From a checkpoint of a small mixture-of-experts model trained on Wikipedia.
Experts: 128 experts in each of 14 layers, 32 GELU neurons an expert, 8 picks a token, a sigmoid router, a shared expert of 64 neurons.
Below are experts of layer 9 (counted from 0) of a mixture-of-experts language model. Rows are named up (a neuron's input weights, with its number) and show model dimensions 128-159. Each number is 128 + 24 x the weight over its row's rms, rounded and kept within 0 to 255.
Before each expert's rows: "comes after" lists some tokens at least twice as common just before its tokens as in all text. This comes from a sample of Wikipedia text that the model never trained on. Tokens count by the router's weight.

# expert 94
comes after: " \"", "-", ",", " (", ":", "|"
up0 [104 126 148 125 118 145 127 137 142 169 110 115 171 171 149 116 141 125 155  95  94 156 184 116 101 162 141 132 105 153 105 163]
up1 [122 103 160 149 104 118 171 159 153 162 159 113 157 127 140 134 151 149 152 139 183 109 113 119 131 150 122 162 156 108 142 105]
up2 [109 104 112 117 138  93 138 114 148 118 172 107 127 109 101 122 126 136 180 106 150 143 120  87 130 151 165 131 143 107 136 123]
up3 [145 106 150 153 123 139 136  77 103 134 145 109 123 141 141 109 118 131 110 102 127 163 113 126 131 145 139 137 141 127 132 143]
up4 [136 131 136 109 141 103 151 133 133  88  76  84 140  87 139 115 173 168 141 126 117  99 124 124 107  86 155 117 172 167 127 141]
up5 [123 126  97 117 159  87 138 110 153 125 127 142 116 111 139  67 136 110 115 102  70 133 114 135 100 124 164  99 172 135 182 129]
up6 [114 124 106 174  99 110 137 194 112 128 131 105 107 139 164 134 109 131 118  75 109 155 130  92 115 149 123 119 125 163 119 126]
up7 [127 127 155  72 131  89 145 126 159 151 165 111 138 123 136 107 186 124  97 148  99 146 173 106 132 110 149 185 134 103 102  92]

# expert 120
comes after: " of", " a", " in", " to", " with", " for"
up0 [164 140 157 115 145 129 119 153  81  96 140 122 159 114 151 144 129 170 150 110  95 142 117  94 142 137 123 152 120 103 162 126]
up1 [145 115 115 112 132 127 146 171 154 129  88 131 130 127 117 144 147 120  92 138 129 137 126 133 135 145 145 122 110 111 133 114]
up2 [123 144 127 166 122 104 141 169 181 147 131 101 130 121 146 157 127 135 152 110 151 135 134 117 185 112 101 129 102  91 162 148]
up3 [ 80 127 138 140 111  99 115 103 122 132 167  99 113  87 129 101 128  94 118 123 106 148  87  87  98 113 116  97 150 130 168 107]
up4 [140 109 155 152 121 123 124 128 122 148 156 139 147  97  90 139 111 101 111 165 166 196 157 103 103 119 100 106 151 135 134 138]
up5 [144 115 134 159 131 151 155 135 105  96 123 123 133  87 113 140 171 123  89 115 119 122 112 113 122 163 141 148 125 127 155 135]
up6 [ 65 154 135 112 132 127 160  99 122 150  73 118 169 127  94 157 120 152 129 135 130  94 124 114 146 155 147 149 110 188 111 138]
up7 [114 161 117 132 156 111 106 105 125 131  99 118 157 102 140 158 137 110 134 132 122 134 149  98 181 101 116 165 132 104 112  55]

# expert 76
comes after: "5", "4", "3", "6", "0", "/"
up0 [162  94 155 138 100 132 109 107  90 115 142 111 124 131  82 106 114 133 114 123 166 142 117 121 180 145 121 118 178 172 129 157]
up1 [115 117 137 162  86 117 130 158 125  98 131 131 149 164  69 130 112 112 108 148 133 113 152 124 110 121  88 138 144 138 106  92]
up2 [160 117 117 106 115 170 175 118 135 121 176 123 148  97 127 106 125 172 151  85  83 108 103 135 129 140 136 128  61 101 168 166]
up3 [ 59 121 117  94 183 126 135 136 128 162 100  95 167 159 201 126 114 149  87 141 120 135 100 107 135 143 156  97 109 137 136 111]
up4 [118  91 125 122 196  95 125 148 116  73 137 130 112 114  97 131 131 164 166 130 122 135 117 132 141  91  68 114 122 108 133 108]
up5 [103 136 178  93 168  99 174 158 112 123 148 106 111 115 130 124 131 106 123 136 115 134 126 139 112 119  92 144 107  99 128 181]
up6 [135  96 150 173 151 148 127 136 150 126 164 173 101 120 162 149 160 136 121 122 148 129 110 147 126 127 168 105 122 154  62 158]
up7 [ 94 112 129 144 117 130 161 104  94 132 115 128 102 136 144 108 113 130 140 128  89 134  81 132 118 119 173 142 151 107 119 111]

# expert 22
comes after: "-", ":", "″", ";", "°", ")"
up0 [ 97 169  53 108 151 111 108 145 125 125 115 125 127 149 125 126 128 116 170 137 139 150 139 106 127 121 135 119 147 137 101  86]
up1 [131 163 116 121 142 153 114 118 134 151 141 159 145 114 117 122 161 147 104 145 110 104  86 109 136  90 156 120  77  93 120 118]
up2 [154 133 143 145 129 139 152 148 147 147  98 176 111  89 137 172 153 170 117 169 100  84 134 171 129 110  83 137 133 126 100 137]
up3 [137 120 120 134 100 150 147 155 167  89 106  94 126 179 142 147 143 123 101  86 102 122 135 158 105 121 104 101 154  92 142 157]
up4 [133 146 156 128 152 110 123 169 175 163 133 129 120 108  86 145 113 132 167 155 105 129 125 128  98 141 195 141 121 106 156 116]
up5 [144 100 149 115 116 141 164 157  87 126 145 119 139 140 104 157 146 120 150 116 128 144 114 135 137 154 140 147 142 125 162 115]
up6 [110 137  95 161 125 128 139 119  98  72 149  69 147 180 132 123 125 194 135 149 108  97 133 116 124  80 166 100 100 143  97 128]
up7 [159 108 128 126 114 136 119 109 133 104 132 102 164 101 183 157 175 129 108  99 148 200 138 144 128 161 115 147 146 164 142 137]

# expert 62
comes after: "\n", "5", "6", "2", "4", "7"
up0 [134  96  76 135 159  68  97 171  99  68 140 122  85 149 138 108 134 141 120 136  91 121 124 153 127 101 116  63  81 145 167 154]
up1 [148  92 116 146 152 114 130 146 170 143 101 124 126 140 114  88 111 120 101 124 137 129 132 149  95  89 151 114 102 107  81 121]
up2 [120 148 120 139 169  83 136 173 111 120 132 145 132 110 128 139 112 150 112 129 111 126 122 125 102 141 127 142 115 136 155 178]
up3 [164 139 125 129 165 116  99 120 106 158 122 156 161 148 117 114 132 149  92 127 115  90 130 170 109 113 108 170 135 172 114 121]
up4 [147 143  86 143 100 130 158 145 119 145 136 111 123 132  96 135 114 139 155 120 134 155 145 161 155 134 143 125 124 106 117 134]
up5 [110 114 117 137 147 143 147 153 106 126 115 121 140 116 141  96 144 190 121  82 101  95 185 149 115 108 148 135 120  94 130 138]
up6 [140 152  99 120 116 135 107 113 140  86 117 142 142 144 133  96 128 147 114 116 155 110 130 111 141 159 112 143 136 136 150 149]
up7 [117 122 158  84 155 125 147 132 132 128 152 113 157 145 163 151 138 140 154 184 105 132 113 118 150 122 117 146 114  95  90 117]

# expert 39
comes after: " ", "1", ".", "3", "2", "4"
up0 [ 83 144 120 146 170 129  94  97 106 143  89  85 143 155 129 119 131 145  92 162 141 164 100 168 101 157 138 122 111 191 121 136]
up1 [139 146 178 128 173 113 162 147 178 108 122 196 137 156 114 120 124 145 126 116 133 101 119 101 112 128 118 157 102  94 147 110]
up2 [141  87 124  92 100 131 143 184 172 107 129 119 108 123 122  88 111 126 179  97 120 121 130 103 166  96 138 138 135 121 148 117]
up3 [138 116 109 152 156 157 169 143 115 163 101 153 138 171 124  99 125 125 128 101 128 133 132 116 127 135 144 137 164  95 143  97]
up4 [112 103 143 151  97 122 107 154 119 143 121 132 124 131 100 179 102  83 123 159 156 126 146  76 129 130 116 137 143 136 162 145]
up5 [152 149 129 131  98 119 123 147 131 164 131 135 102 133 154 129 128 114 118  72 137 152 207 124 140 196 141 165  92 140 129 141]
up6 [128 123 125 125 177  73 124 141  97 156 133 159 147 144 142 106 121 141 118 139 149 136 124 143 130  98 140 111 132  98 128 108]
up7 [136 137 130 193 133 162 144 141 130 153  78 136 113 100 125 126  98 118  75 149 166 133 132 125 123 106  84 130 143 123 131 135]

# expert 109
comes after: "\n", "–", ")", " won", " place", "'"
up13 [139 116 103 146  78 151 139 106 138  98 126 173 185 116  91 163 108 136 126 108 101 135 116 140 152 107 104 151  99 133 143 115]
up14 [123 146 150 153 128 169 162 172 148 131 160 110 121 134 132 152 145 141 148 113 100  97 104 115 118 145 146 134 123 138 153  98]
up15 [134 115 161 152 131 164 129 140 130 159 106 102 123  88 145 125 142 112 122 130 158 172  91 147 158 134 119 149 122 128 177 116]
up16 [118  68  98  98 153  95  88 130 115 123 117 146 103 157 126 136 136 156 123 148 100 119  82 129 119  66 115 180  95 162 130 161]
up17 [151 129 154 115 141 134 109 156 132 119  89 150 141 136 141 132 159 210 103 141 114 142 117 110  88 154 116 144 106 111 151 121]
up18 [157 155 104 162 143 139 102 120 146 122 108 187 111 118 130 176 132  98 105  65 152 125 158 142 111 127  93 159 122  75 127 137]
up19 [144 107  94 155 130 119  81 103 126 112 123 129 140 114 162 119 160 117  64 150 124 125 153 129 136 138 119 115 155 127 119 121]
up20 [152 102 142 110  96 150 112 121 167 141 145 108 120  86  59 145 129 110 135  84 115 118 117 148 136 105 138 127 166 105 144 150]

# expert 31
comes after: " ", " (", "–", " was", " $", " −"
up13 [127 139 127 116 168 118 169 146 124  99 118  97 115 156 114 117 138 138  87 122 144 124  81 157 139 121 128 139 153 134 147 115]
up14 [105 111 136 178 130 116 105 112 143 104 128 142 135 139 142 144 130 136 168 119 133 111 128 144 102  92 126 159 117 117 142 115]
up15 [131 134 161 134 101  88 126 139 141 123 146 128 140 156  97 100 152 119 110 157 146 134 122  90 130 155 128 131  86 125 144 104]
up16 [108 138 139 100  91 164 105 120 139 117 155 156 111 137 105 112 157 134 112 140 110 140 148 153  89 123 104  98 127  86 128 142]
up17 [117 112 144 160 167 142 151 158  93  75 130 119 127 119 139 123 143 122 149 126 125  82 132 147 144 104 118 153 137 135 197 154]
up18 [107  99 134 158 123 131 102 116 147 131 128 107 160 123 125 156  92 135 133 112 113 165 136 153 200 123 159 161 118 162  95 152]
up19 [113 131 112 129 136 112 121 161 146 142 117 126 146 184 115 142 106 179 122 141 141 147 178 132 146 113  97 152  79 129 141 116]
up20 [146 118 136 182 118 124 167 104  97 159  99 148 144 154 133 111 148 139 127 159  99 103 156 151  86 137 120 135  68 126 133 134]

# expert 6
comes after: " ", " the", " (", " S", "–", " of"
up13 [124 133 106 145 124  82 130 147 115 156 123 114 147 144 122 126 128 133 163  96 152 166 113 143  99 151 138 110 144 100  94 103]
up14 [143 130 154 128 136  80 178  95 111 143 130  68 131 171 121 106 166 141 128 158 155 118 140 158 148 148 105 127 133 162 112 126]
up15 [ 84 115 110 174 105 143 145 127 113 147  91 139 149 159 119  91 143 124  86 139 147 151  99 120 167 128  96 142 142 101  94 113]
up16 [117 141 141 145 143 148 153 120 149 141 135 120 112 129 138 162 140 170 152 129  95 141  70 161 143 115 137 104  97  78 126 172]
up17 [145 145 135  94  85 137 134  82 134 137 119 113 155 155 129 133 137 106  85 123 113 135 116 150 134 129 153 129 112 146 114 105]
up18 [126 154 134 144  83 124 155 128 124 123 152 106 134 139 150 148 122 108 132 145 126 131 103 151 139 171 156 115 150 152 121  83]
up19 [143 152 117 134 140 104 153 171  96 158 117 127 127 120 112  82 137 172 111 163 120 140 124 121 158 156 129 138 136 120 106  85]
up20 [120 127 135 162 105 126 139 115 142 154 105 142 160 119 189 113 110 143 169 113 153 103 143 144 126  74 145  94 141 171 101 122]

# expert 25
comes after: " F", " f", "F", " C", "f", " B"
up0 [167 127 104 126 127 175  89 143  96 128 140 182 162 132 143 167  98 166  92 144 117 105 153 147 124 117 122 103 123 101 162  88]
up1 [147 131  64 124 136 105 147 173 109 140 194 141 137 143 130 187  64 128 154 130  95 129 156 152 165 101 105 159 166 137 159 138]
up2 [115  87 161 142 123 142 172  92 103 153 144 129 116 143 144 136 159 167 113 164 104 104 112 130 136 126 116 135 130 173 122 150]
up3 [101 117 147 135  96 134 117 133 136 138  99 165 159  99 191 116 160 135  91 124 176 145 111 137 135 142 159 127 131 120 151  71]
up4 [143 132 108  93  97 117 148 128 135  84 115 168 110 102 113 169 138 140  99 151 148 106 138 105 143  89 129 132  99 148 145  97]
up5 [112  73 139  96 147 129 133 101  97 107 133  64 147 133 120 130 133 202 130 166 119 171 126 172 145 174 159 109 108 142 117 132]
up6 [145 144 114  95 158 119 100 121 137 118 119 120 115 143 108 104 147  99 144 159 136 111 156 140 161 105 170 100 116 108 146 160]
up7 [ 62 148 140 157 129 171 149 125 117 130 136 130 110 150 115 104 123 130 137 113 134 118 172 163 150 121 116 136 108 115 121 159]

# expert 41
comes after: " |", "-", ":", " by", ",", "|"
up0 [133  90 121 170 157 111 119 117 141 120 140 109 109 178 144  90 143 125 144 127 129 164 117 122  84 133 132 141  94  83 127 128]
up1 [146 142 139 164 109 124 108 128 125 110 122 131 106 121 165 162  92 148  99 126 117 109 171 156 153  83 132 205 142 138 136 167]
up2 [161 107 111  96 148 121 145 107 111 164 163 120  82 124 151 141 155 148 117 147 141 173 122 111 135 139 129 121 126  85 113 138]
up3 [129  96 118 133 121  95 106 119  96 132 149 153 108 139 132 114 122 131 113 105  84  98 139 169 114 138  65 159 146 134 163 155]
up4 [112 117 152 145 152 138 137 113 104 132 153 143  88 100 129 135 145 178  95 143 113 120  86 131 122 131 115 138 150 147 112 112]
up5 [ 97 106 163  84 124 133 140 141 162  96 100 142 131 105 162  77 124 149 106 131 183 154 129  99  87 120  99 118 128 156 153 140]
up6 [118 137  98 158 128 165 110 132 122 110 117 135 117 115 174 153 219  94 150 123  96 171 113 162 102 149 100 179 149 128  95 115]
up7 [134  88 152 121  76 105 140 133 103 147 108 123 181 163 180  79 134 149 131 125 125 107 143 139 119 147 105 157 126 133 128 118]

# expert 2
comes after: ".", ",", "\n", " that", " of", "'"
up0 [114 131 144 130 128 195  87 116 138 111 104 129  96 104 128 108 117 134 100 133 155 115 129 151 153 172 109 164 167  54 133 103]
up1 [125 117 109 146 123 120 120 133 162  97 184 137 165 152 112 129 135 112 106 115 140  92 144 126 157 132 137 123 100 148 136 170]
up2 [131 109 154 134  95 134 121 158 149 123 107 152 152 111 135 153 179  90 117 159 153 111 114 126 120  99 109 135  72 102 123 110]
up3 [124 100 116 137  82 145 118 154 126 128 132 154 115 101 131 133  91 131 180 163 126 142 130 119 163 117  60 146 167  95 151 116]
up4 [150 129 115  94 127  81  84 151 117 161 131 125 143 151 136 127 106 116 107 158 141 131 150  91 101 132 125 131 119 162 139 116]
up5 [149  80 121  69 134 120 124 112 132 158 169 102 128 106 119 128 152 124 118 117 102 112 140 168 130 131 107 135 187 124  99 137]
up6 [ 94 130 118 117 140 115 136 172 133 132 124 108 131 133 133 132 162 107 131 126 132 114 118 158 147 152 110  97 124 130 153 170]
up7 [111  88 115 170 127 131  84 134 159 132 126 153 142 110 193 136 179 144 140 110 180 142 135 152 114 114 141 154 113 106 126 117]

# expert 97
comes after: " the", " of", " in", " and", " at", ":"
up0 [117  91 150  97 144 132 126 148 108 114 124 105  94 108 119 148 123 129 117 105 122 118 131 151 134 140 148 125 151 183 141 137]
up1 [133 143 200 101 171  98 119 115 167  74 128 162 123 123 110 106 130 160  90  94 153  96 130 140 105 113  93  91  84  83 129 151]
up2 [166 127 125 123 177 123 127 161 141 187 132 116 148 147 122 139 137 155 143 142 110 177 154 137 184 123  99 112 111 106 130 106]
up3 [119 121 146 127 120 123 126 117 117  98 136 146 123 156 148  99  86 149 119 134 122 173 129 116 155 131  81 162  94 141 156 149]
up4 [151  73  69 133  62 150 137 116  99 172 110 133 133 140 115 124 137 132 120 110 133 122 150 153 155 151 104 143 169 106 144 137]
up5 [115 184 160 141 122 132  93 118 123 119 138 119 129 144 163 148 124 149 123 128 141 100 132 111 118 112 127 106 142 130 124 113]
up6 [136 117 192 135 118 169 109 164 133 155 152 139 106  92 190 142  97 127  87 141 128 132 127 132 176 143 127 132 107 126 139 117]
up7 [106 117  96 134 125 148 109 137 105 140 127  75  99 157 161 151 116 150 114 128 133 178 137 124 123 101 128 110 155 125 141 112]

# expert 65
comes after: "9", "0", "8", "7", " U", "6"
up0 [128 139 140 182 127 108 128 129 166 172 130 155 120 134 114 131 131 157 125 182 142 144 117 174 149 177  84 128 132 145 115 130]
up1 [ 96 104  94  85 145 119 122 142  96 132 152 153 142 150 125 134 114 120 154 145 130 110 134 123 158  87 166 120 114 127 152 139]
up2 [140  74 124 134 145 126 108 116 119 132 112 125 130 141 122 115 127 130 129 104 120 101 112 161 137 126 105 108 139  99 130 138]
up3 [113 135  64 131 148  95 120 183  98 131 136 127  88 114 125 163 170 140 145  96 179 134  97 117  98 126 180 122 110  99  90 128]
up4 [ 86 110 184 140 116 115 158 132 165 116 140 121 125 144 136 116 138 138  87 109 159 117 144 127 145 104 142 121  99 116 140  78]
up5 [197 129 151 175 122 179 112 117 129 144 111 123 106 144 115 130 148 142  91 125 122 118 143  83 135 102 134 108 138  91 135 138]
up6 [140 134  90 131  96 170  98 121 161 107 100 131 135 144 176 138 124 109 106 120  65 123 121 168  99  65 127 167  99 127 153 111]
up7 [117 137 140 151  78 128 147  96  81 124 162 158 126 168 127  98 136 162 139 130 135 109 132 148 132 136  93 156 145 129 147 101]

# expert 3
comes after: " of", " the", " in", ",", ":", " ("
up0 [ 96 120 159 167 148 148 116 119 138 138 120 136 108 154 149 166 119 122  87 146 114 126 152 107 113 125  93 148  75 153 158 123]
up1 [144 114 115 135 133 130 138 109 135 131  92 131 130 136 138 143 145 112 149 142 134  60 107 157 148 104  96 154 168  87 115 112]
up2 [137  76 152 172 106 128 150 133 126 149 100 124 137 153 147 123 162 136 121  90 163 129 137 157 104 112 148 127 133  97 156 128]
up3 [107 132 121 191 114  91 119 165 188 146 157 111 167 140 122 137 149 142 146 133 114 129  98 123 152 158 168 149 144 126 133  93]
up4 [147 117 149 174 149 128 123 176 145 142  95 173 125 119 146 114 140 157 123 110  83 115 111 103  99 159 132 147 108 119 119  98]
up5 [142 107 115 138 146 121 117 119 126 143 122 133 138 143 168 184 151 146 118 129 165 152 144 138  97 158 100 130 147 142 131 116]
up6 [148 145 109  93 125 148 152  87 141  89 157 128 158  77 133 122 121 123 137 144  89 115 132 148 103 105 129  97 177 117 164 103]
up7 [101 139 122 160 113 135  93 123 160 122 142 120 116 158 122 139 125 159 128  84 126 146 127 183 107  98  62 158 202 171  97  88]

# expert 33
comes after: " ", "2", "0", "1", "9", "–"
up0 [145 149 120 140 114 118 138 169 145 164 121 131 163 191 105 137 134 121 164 116 116 128 144 105 104 153 129 172 117 136 110 127]
up1 [117 135 171 117 150 141 125 148  91 141 127 138 135  90 138 162 123 141 140  92 118 129 119 123 110 151 100 142 152  84 136 106]
up2 [ 91 146 126 148 136 104 129 171 108 133 179 153 145 152 142 168 177 129 107 144 140 155 102 113 133 141 125 198 111 128 155 142]
up3 [112 132 122 130 137 115 151  90 120 134 121 131 133 131 135 125 130 128 132 111  69 109 123 134 126 101 108 151 137 104  96 144]
up4 [120 140 136  71 129 138 100 145 140 116 103 119 141 140 109 203 117 145 113 123 107 130 143 150 128 143  76 156 101 169  94 141]
up5 [ 92 147 143 118 147 150 117 150 187 156 144  97 131 151 136 108  77 146 129 138 129 158  86 177 106 121 107 205  63 126 164 127]
up6 [170  87 109 161  61 127 133 109 102 156 130 175 167 158  98 117 115 117 129 110  84 106 137 167 108  91 156  94 143  97 122 121]
up7 [115  98  98 171 112 114 157 126 142 131 123 140 149 109  92 153 121 139 156 124 140 143 127 143 122  78 130 105 131 126 141  92]

# expert 127
comes after: "-", "|", "\n", "==", " (", "born"
up13 [ 91 133 100 159 124 169  74 162 153 133 115  74 111 147 135 135 142 134 135 133 116  93 139 114  91 136 115 137 140 149 149 103]
up14 [135 107 119  91 126 102  95 122 154 144 120  83 110 160 109 177 133 111 137  98 137 158 110 129 155  92 118 135 156 110 160 170]
up15 [ 95 155 158 158 139 158 138 113 113 134 102 157 150 129 108 158  88 117 128 107  90 153 123 131 162 115 124 131 103 103 149 164]
up16 [123 156  97 109 117 165 135 134 129 137  93 111 140 121 122 174 142 129 143 131 145 160 164 129 144 173 151 174 118 124 113 143]
up17 [105 101 122 160 107 145  89 157 163 127  99 116  95 151 145 122  63 130 145  98 130  92 178 115 108 132 112 151 146 108 142 151]
up18 [155 148 165 130  63 167 127 131 171 105 109 137 138 127 152 126 114 140  99  77 122 125 105 181 157  98  97 139 181 141 112 136]
up19 [ 99 167 136 126 131 156  69 133 185 150 104  97 111 125 129 119 155 100 105 118 145 111  95 156 133 116 108 124 105 176 160 156]
up20 [161 105 121 135 159 151 126 134  96 103 122 133  57 114 117 116 116  91  92 135 127 130 155 103 142 159 162 152 147  91 137 117]

# expert 126
comes after: " the", "-", " of", ":", " and", "i"
up0 [139 100 125 206 134 130 145 138 135 114 132 119 144 156 131 125 148 159 152 125 120 153 140 140 154 123 118  94 126  83  93  93]
up1 [ 92 153  91  82 122 117 181 139 118 172  95 144 117 108 121 151 139 149 134 101 108 131 109 139 121 107 166 155 143 176 137 152]
up2 [143 146 133 132  95 162 164  98 122 129  98 144 109 102 140 136 117 109 157  95 150 112 115 116 148  96  80 103 169 150 168 169]
up3 [144 135 105 140 150 129 134 143 133 146 112  88 146 147 151 145 126 104 124 113 107 129 101 144 148 114 131 116 174 145 120 145]
up4 [128 131  94 186 106 164 123 174  81 134 102 138 117 146  90 121 144 145 133 143  92 129 142 155 104 108  89 156 126 118 138 152]
up5 [146 126 127 147 115 118  84  70 169 132 166  95 139  96 128 117 145 121 147 106 168 132 142 185 144 168 123 110 137  93 145 103]
up6 [125 115 117 186 132 154 115 145 130 114 119 123 144 115  96 162 136 166  90 117 111 132 161 168 122 146 108 180 170 154  93 152]
up7 [123 161 156  87 111 127  92 128 128 110 142 173 116 165 165 136 114 120 111 151 157 116 126 147 120 139 105 113  94 115 101 154]

# expert 106
comes after: "-", " the", " a", " (", " \"", " in"
up0 [103 112 137 154 139 156 145 168 120  79  95 160 138 113 119 132 162 160 154 116 113 112 170 139 167  95 108 120 127 116 138 157]
up1 [147 148 139 120 134 133 143 147 150  89 102 110 110 158 113 137  95  97 128 100 154 156 159 160 170  90 117 134 110 107 152 137]
up2 [111 152 165 119 134 103 133 160 122 176 102 145 129 160 147 113  93 113  90 130 104 146  61 129 122 126 152 113 163 109 136 132]
up3 [ 78 139 114 101 140 196 128 140 170 116 103 160 132 116 125 183 129 120 160 106 152 153 100 124 136 133 133 129 101 119 154 112]
up4 [151 135  86 185 127 121 118 135 113 168 121  83 105 161 124 200 104 116 156 146 135  83 106 174 158 130 121 139 110 109  95 141]
up5 [114  70 140 135 102 146 136 148 124  99 133 109 107 108 155 160 139 111 190 133 121  85 122 153 101 114 147  96 166 128  98  88]
up6 [154 122 149 164 159 130 127 125 140 137 114 116 182 129 121 165 123 121 114 140 161 186 165 146 137 101 120 165  94 140 138 119]
up7 [ 92 132 149 129  62 124 150 128 141 154 151 149 160 137 110 110 166 161 119 124 132 139 118 172 157 145  83 108 153 100 136 178]

# expert 113
comes after: "0", "\n", "3", "1", "%", "6"
up0 [142 126 109 119 144  99 110 158 100 115 157 128 119 147  91 155 153 116 114 125 102 133 146 161 109  92 153 117 134 147 130 124]
up1 [110 160 124 132 158 132 139 128 155 138 121 141 140 159  97 184 139 108  81 127 120 147 157 154 141 108 172 156 105 117 131 148]
up2 [199 122 116 152 103  94 102 118 128 157 103 125 106 152 166 137 101 118 112 107 142 122 153 156 144  80 107 123 112 174 115 163]
up3 [120 100 143 128  84 103 101 123 119 103 114 146 121 148 109  94 159 144 129 125 109  93 190 127 124 102 125 130 130 109 180 124]
up4 [115 120 113 156 139 155 120 160 158 132 148 138  98 111 107 154 142 106 135 132 107 110 101 162 158 131 127 133 149 117 175 108]
up5 [105 151 164 125 172 106 109 116 155 191 111 117 157 126 101 114 109 122 145 125 116 134 136 119  94 124 109 168 122 118 172 124]
up6 [121 102 155 141 107  93  97 125 195 105 146 126 138 148 116 100 161 143 117  93 138 109 122 134 108 165 101 114 156 161 146 114]
up7 [121 141  59 133 115 128 121 133 114 107 151 157 140 151 118 105 125 120 124 146 136 179 105 134 123  78 123 147 124 149 102 149]

# expert 21
comes after: "-", " |", " the", " was", "|", ":"
up0 [129 111 142  98 146 148 117 124 108 115 130 157 143 130 165 142 116 100 114 129 131 118 158 109 107 182 124 146 134 144  77 149]
up1 [114 124 122 129 142 163 155 160  93 143 146 148 123 112 149 156  98 117 146 182 141 126 200 115 139 130 110  84 181 124 164  98]
up2 [130 122 134 155  95 156 114 135 127 102 100 127 157  96 153 168 138  85 154  77  82 159 106 109 180 109 134 121 165 106 140  94]
up3 [ 91 140 113 209  95 123 143 182 143 134 100 140 145  98 132 123  95 104 103 163 107 119 139 132 180 122 157 143  90 144 147 115]
up4 [134 115 152 100 123 121 144  95 141 127 120  93 120 135 149 196 165 103 141 142  96 142 124 129 157 103 133 129  95 132 119  89]
up5 [128 119 130 154 133 143 143 141 145 149  70 114 124 160 127 124 113 134 163 120 161 159 121 137 119 134 168 131 147  89 136 120]
up6 [125 152 136 108 113 115 121 136 150 147  96 127 116 135 123 144 117  84 108 136 127 118 127 135 136 127 117  95 163 111 128 113]
up7 [115 114 141 167 127 155 130 149 144  98 157 156 136 168 124 111 117  73 113 125 139  91 123 112 149  99 109 141 141  76 118 117]